config.yaml
n_layer: 10
d_model: 384
n_experts: 64
experts_per_token: 4
d_expert: 32
d_shared_expert: 192
activation: "swiglu"
moe_layers: [0, 1, 2, 3, 4, 5, 6, 7, 8, 9]
router_score: "sigmoid"
normalize_top_k: false
routed_scale: 0.5
balance_loss: 0.00103
balance_bias: true
init_std_router: 0.017
lr_router: 0.00109
n_head: 12
n_kv_head: 3
head_dim: 32
vocab_size: 32000
norm: "rmsnorm"
norm_place: "pre"
norm_eps: 1e-06
positions: "rope"
rope_base: 10000.0
rope_fraction: 1.0
qk_norm: false
attn_scale: 0.177
tie_embeddings: false
parallel_block: false
init: "normal"
init_std_qkv: 0.0203
init_std_o: 0.0
init_std_up: 0.0203
init_std_down: 0.0
init_mimetic: 0.5
optimizer: "soap_variant"
lr: 0.00232
beta1: 0.95
beta2: 0.99
weight_decay: 0.12
lr_head: 0.0059
grad_clip: 1.0
warmup_steps: 200
schedule: "wsd"
decay_fraction: 0.616
decay_shape: "pow"
final_lr_fraction: 0.0
batch_tokens: 65536
seq_len: 1024
doc_mask: true
train_tokens: 304500000
steps: 4647
dataset: "wikipedia_en"
Below are experts of layer 4 (counted from 0) of a mixture-of-experts language model. Rows are named router (the router's row for the expert), gate (a neuron's input weights, with its number), up (a neuron's input weights, with its number) and show model dimensions 128-255. Each number is 128 + 32 x the weight over its row's rms, rounded and kept within 0 to 255.
Before each expert's rows: a language model's description of what the expert responds to. This comes from a sample of Wikipedia text that the model never trained on.

# expert 53
It responds to: Credit prepositions and media nouns. Prepositions and labels giving credits or sources for works in infoboxes and prose, such as Painting by, Based on, Label, album.
router [101 143 113 140 177 173 124 162 106 144 113 124 125 113 166 171  94  92 166 206 137 142 105 113 134  75  79 159 176 110 118  67 108 122  88 128 174 164 129 120 101 111 171 104 110 133 174 198 155 141  94 124  80 118 171  97  57 159 118 101 158 103 106 165 144 189 151 112 158 123  68 173 112 182 106 171 124 189 122 105 172 122 159 131 120 122 190 128  94 111 156  70 134 105  90 177 135 117 160  91 100 124 101  92 136  42 152 125 136 102 137  83 166 169 151 199 134 106 144 109  99 101 131 131  84  69 140 167]
gate1 [140 101 115 141 119 200 119 129  85 157 143  99 117 159 160 185 119 131 127 218 149 144 150 160 119  62  98 178 198  69 166 138  82 115 140 130 149 115 149 145 103 129 197 108  94 172 128  97 155 112  74 102 131 104 159 117  86 115 151  23 146 167  79 144 152 135 118 161 107 141 109  87  92 141  85 168 117 164 129 114 136 143 199 131 173 151 140 103 131 158 123  83 110 131 135 143  73 138 110 140 101 171 103 108 215 109 128  78 137  91 142 117 121 167  85 133 130 146 150 117 106 117 102 119  75  92 177 142]
up1 [187 149 121  82 123  93 134 158 119 138 114 140 144  96 111 142 130 203 126 117  82 153 102  54 136 168 163 131 146  96  83 106 153 138 118  68 146  73 141 113 131 122  86 152 142 132 137 122 111 140 119 100 130 115 134  64 178  70  86 148 151  90 176  33 137 113 127 104 140 136 128 162 164 105 121  62 155  72 105 144  67 113  76 110 106  95 122  65 110 101 156 130 137 109 135 119 160 117  99 146 151 108  63 166 124 140 174 151 138 220 104 188  93  70 122 107 147 113 129 133 164 139 150 160 164 178  92 129]
gate2 [ 81 109 130 124 131 181 143 103 147 174 105 110 104  91 164 182 152 120 167 118 139 143  88 132 181 149  78 157 152 128 121 176  90  72 156 103 118  86 169 117  62 176 132  99 149 105 167 139  74 149 127 156 130 131 103 108  90 146 143 138 110  84  93 115 137  96 113 141 173 115 125 200 127 189 175 110  72  85 112 129 145 131 110 100 100 144 122 102  98  52 149 148 159 116  80 122 102  88 137  93  94 100 131 125 101 141 143  89 152 129 180 102 117 176 108 103 150  65 166  97 130 124 188 148 153  84  96 156]
up2 [ 91 172 108 146 175 108  66 105 220 169 145 117 117  80 100 112 177 128 157  68 147 115 112 135 176  76 175 130 158  97  61 113 141 115 131 135 173 125  91 120 129 153 150 173 137 118 173 110  95 136  80  75 171 207 117  98 128 103 132  79 139 169 178 134 119 139 153 139 155 124 123 180  95 158 151 160  88 133 151 138 125 137 111 143 102 132  88  84 127 139 194 126 125  88 109 119 116 154 125 120 136 139  91 112 134 162 162 103 156 136 159 162 116 147 125  65 129  79 164  80 108 166 112 112 140 200 152 170]
gate3 [126  87 115 117 140 152 100 117 130 145 124  99 214 157  80 166 144 116  74 135 156 101 112  77 135 109 184  85 121 100 151  82 130  86 120 141  87 142 142 117 126 121 157 155 123  84 176 126 148  97 190  74  49  90  82 145 138 153 204 123 163 133  94 164 164 142 105 111  85 103  69  81 121  90 129  86  72  91 113 116 161 147 108  95 153 139  83 153 155  49 115 126  69 139 178 156 112 164 127 139 155 149 159  68 129  62 159 107 117 127 125 114  68 124 127 148 106 112 172  96 125  84 158 150 154  93 149 148]
up3 [117  83 121 121 157 139 129  93 144  93  61  96 235 145  83 158 104 118  88 144 142 104 132 129 169 161 158 110 131 138 142 183 122 122 147 136 156 136 150 115 114 147 208 134 115 103 161 109 119 111 215 121 102 109 145 154 170 158 220  88 181 166  95 171 120 147  98 104  92 105 137 137  97 117 113 108 120 117 114 145 149 119 114 123 146 135 139 159  95  77 105 145  53  73 191 133 127 147 155 109 135 174 151  88 149  69 128 130 128 122 156 129  99  90  80 151 107 157 129 147 133 138 173 155 165 119 146 174]

# expert 43
It responds to: Personal name parts. Given names, surnames, initials and birth-death years in biographies and lists of people, e.g. William, Dearden, (18, –19.
router [159 106  98 150 185 134 112  68 142 116 102 119 170 133 100 158 142 113 193 127 191 214 119 109 159 146 107  88  94  67 128  95 162 112 117 153 158 197 112 103  80 172 128  92  92 168  95 111 172 119 137 122 108 121 131 180  84 113 124  37 121 129 139 114 111 135 112  72 119 105 140 107  95 120 174  97 112 143 141 116 163 146 160 102 115 124 108 151 104 171 189 143 120 130 131  89 112 117 156 193 168 169 137 164 154 156 107  99 139  77 119 132  99 194  72 113 119 121 142 132 172 151 149 110  91 108 126 116]
gate1 [105 119 119  87 147  82 126  92 148 134 112  90  85  73 101 129  50 130 136 128 164 120  54  54 161 183 114 122 114  97 100 139 101 132  89 192  83 124 162 110  93  79  86 123 142 134  92 149 157 111 136  93 127 112 130 124 239 110 214  81 136  90  83  72 118  74  80  62 132 132 114  80  88 154 171 191  92 160 116 171  80 164 168 102 154 177 102 111 118 110 144 117 146 180 141 160 145 111  84  56 188 100 132 153 124 107 127 109 128  90 110 146  91 138  50 105 156 134 136 135 140  77 155 149 112 103 171 147]
up1 [ 82 115  75 109 114 105 164 101 112 150  91  98 105  68 172 208 108 123 153  89 182 144  48  91 132 146 106 136 117  85  97 136 138 129 113 196  62 168 120  62  99 107 103 115 202 152  63 112 164 115 132 134 105  93 156 107 166 117 182  37  57  96  75 116 105  95 148  21 128 109  89 138  94 122 217 136 112 107 125 161 151 165 139 117 158 111 108 104 146 132 146 150 130 157 136 134 152 144  94  81 152 109  93 148 115 144 155 123 162 100 100 120  83 162  51 112 171 132 139 162 102 148 140 144 157 141 125 138]
gate2 [138  84 106 139  95 135 127  88  83 151 151   4 157 169  97 139 136 108 121 122 135 128  56 150 125 113 141 163 133 136 122 221 162 114 114 188 139 137 127  61 158 162 107  90  90 126  97 148 191 118 149 101 120 156 174  81 143 148 120 107 112 157 120 120  85 122 143 124 126 120 115 122 129 145 127  62 135 160  96 163 116 150 121 155 129 107 151 136 154 154 163 116 130 144 147  85 186 128  95 151 111 151 100 145 155 140 117 129 116 106  85 145 124 112 125 127  55  77 176 147 131 153  99 125 104 160  55 163]
up2 [131 167 162 124 121  95 164 178 191 117 103 214 126  97 179  71  98 123 179 172 104  84 238  85 161 137 181  94 134 140 121  21 109 135 128  79  98 123 135 172 150  76 134 174 144 123 121  65 111 156  97 159 138 172 143 167 135 139 134 142 125 137 115 166 142 135 103 117 136 122 107 124 108  92 180 176 101 146 144 108  86 104 126 127  89 129 135 157 109  95 128 150 154  84 146 150  57 157 149  76  88 139 157 137 116 114  98 114 159 159 138 157 117 158 138 136 164 180 131  87 122 106 190 172 143 131 185  95]
gate3 [183 144  75  71 126 166 160 116 185 171  63 131  83 133 106 127 109 145 119  97 131 200 161 212 156 111  72 123 159 100 174 122 194 123  97 107  89 172 126 125 138 123 111  99 171 136 111 127  88 139 126 111 115 142 119 161 113 130 132  80 131 137 143 235  56 152 120  98 170 147 131 143 149  98 163  86  97 204 178 123 155 112 105 105 106  70 139 155 122 170 126 150  93  97 120 148 117 106 119 145 120 156 111  98 138 166 182 121 113 164 134 108 123 128 143  82 142 188 146 189  98 145 138 143 157 142  77 138]
up3 [ 66 141 157 115 149 111  98 151 146 160  66  87 152 110  70 132 168  73 108 126 141 162 127 144 162 104 127 117 198 129 112 108 150  75 154 163 118 141 150  68 103 156  97 142  93 122 113 122  94 145 117  93 141 151  65  78 164 187 134  88 122  67 103 151  95 161 158 125 128 132 153  96 130  97 115 124 165 136 142 135 100 165 131  77 150 118 129 118  82 110 109 129 156 175 119 140 208 110 133 125 154 145 174 118 179 129 121 129  65 155 147 152  94 150 151 145 140 130 121  86 111 163  66  61 103 126 121 152]

# expert 21
It responds to: South Asian, Thai names. Opening syllables of Indian and South Asian names and places, plus Thai and Sinhala script characters, e.g. Lok, Pan, Kha.
router [161 168 125 207 129 136  86 100 130 103 117 135 114 101 120  85 210 116  95 101 143 181 119 132 130  69 160 117 114 152  93 156  93 199 145  95 113 169 154 100 139 123 156 121 122 148 118 139 120 135  88 120 155 186  77 127 118 149 119 140 151  82 146 150 150 144  99 226 154 118 106 130 123 132 106 114  44 172 128 136 103 120 143 178 184 160 134 133 158 137 156 167  96 177 155 163 168  90 157 108 157 140 167 124 108  98 141 111 133 130  91 166 187 138 219  95 118  93 115 102 112 163  95 148  81 154 145 134]
gate0 [117 137 121 121 124 140 178  78 135 131 101  81 144  86  98 196  90 123 145 118 202 117 141  95  81 169  64 100 125 140 124 166 121 130 167 147 116 155 126 108 108 118 144 125 145  86 166 157 100 132  28 114 105 121 120  92  84  87 181 120 171 178 159 103 119 139  88 157 121  62 151 115 123  91 125 122 141 112 169 168  61 117 175 100 219 121 120 144 139 164  82 133 121 137 139 122  85 121 127  81 129 168 126 120  85  55 124 106  89 122 126 126 135  83 105 160 131 127 131  98 168 106 125 202  68 141 189 180]
up0 [136  89 147 133 117 136  88 164 105 129 147 160 130 136 166  85 143 140 138 147  54 155  77 134 183 120 161 174 156  82 177  86 139 106 101  99 130  92 116 156 156 163 137 125 106 143 100  74 175 126 216 144 158 130 140 170 180 173 104 126 112 114  79 129 152  96 164  68 182 202 112  99 124 143 124 120 117 139  87 114 177 156  97 171  32 160 188 131 126  86 153 115 129 119 111 127 144 118 139 194 117  98 144 130 155 202 112 152 177 163 120 147  98 204 127 101 121 169 158 199 112 169 130  47 215 115  56  79]
gate1 [158 119 140  69 124 132 152 166 134 153  95 121  96 131 116 171 177 164 133 108 136 150 173 117 131 157 138 149 129 125 127 113 116 140  69 143 151  97  85 122 131 153  96 130  56 130 150  88 112 100 117 134  77 176 108  79 139 192 102 195 122 164 175 108 102 157 117 178 150 144  97 145 111  26  59 120 128 137 192  98  99  58 133  97 162  85 119 124 142 148  94 123 139 195 136 145  90 160 195 172 144 119  97 178 155 141 145 157 184 164 136 109 140 121 156 183 118 127 150 129 107 120 118  77 107 108  92 138]
up1 [172 102 144 151 109 128 144 121  94 120 111  92  90 114 102 174 174 178 198 150 127 123 166 157 118 167 146 132 163 143  96 130 131 143 164 154 199 104 122 130 120 128 141 177 118 150 213 106 100  82  93  97 124 117 144 107  75 158  62 149  77  96 130 141  83 152 148 121 111 104 117 135  78  36  44 184 100 123 185  71 101  85 146 121 171  78 134 140 130 100 135 113 143 103 105 134 148 119 140 169 146  89 124 139  63 166 132 189 130 150 131 134 123 127 128 185 102  82 179 114  77 128 121 129  95 124  63  71]
gate2 [122 193 161  66 111 119  74  92 135 107 127  90 105  97 146 118 125 119 140 158 170  97  87 134  98  33 193 142 101  92 128 136 123 198 126  82  76 192 147 104 127 150 165 100  96 129 143 115 114 122 120 118 116  83 104 163  72 116 109  71 154 152 132 146 159 148 109 156 158  75 171 119 104 108  96 149  72  95 208 140 145 174 121  95  96 110 137 132 149 157 139 194 153 105 144 139 115 163 137 177 164 168 167 115 133  95 206 159 131 102 159 111 168 111 120 164 171 126  92 119 160 139 162 103  89 123 177 116]
up2 [105 128 131 158 118 127 124 125 148 145 147  78 105 138 130 168 125 138 155 146 112 119 151 135 172 168  57 162 135  78  85 103  95 146  84  95  99 142  97  88 119 132 153  50 131 150 185  87 106 135  89  98  85 135  96 121 124  85  78 135 116 110 155 126 144 148 172 117 132 142 145 113 130 179 103  90  57 173 141 115 111 154 128  53 123 139 107 171  95 107 103 119  76 104 133 133  93 167 152 154 148 124 158 167 107 159 132 115  88  76 209 121 136 107 129 113 114  93 104 175  85 104 168  97 101 200 116 135]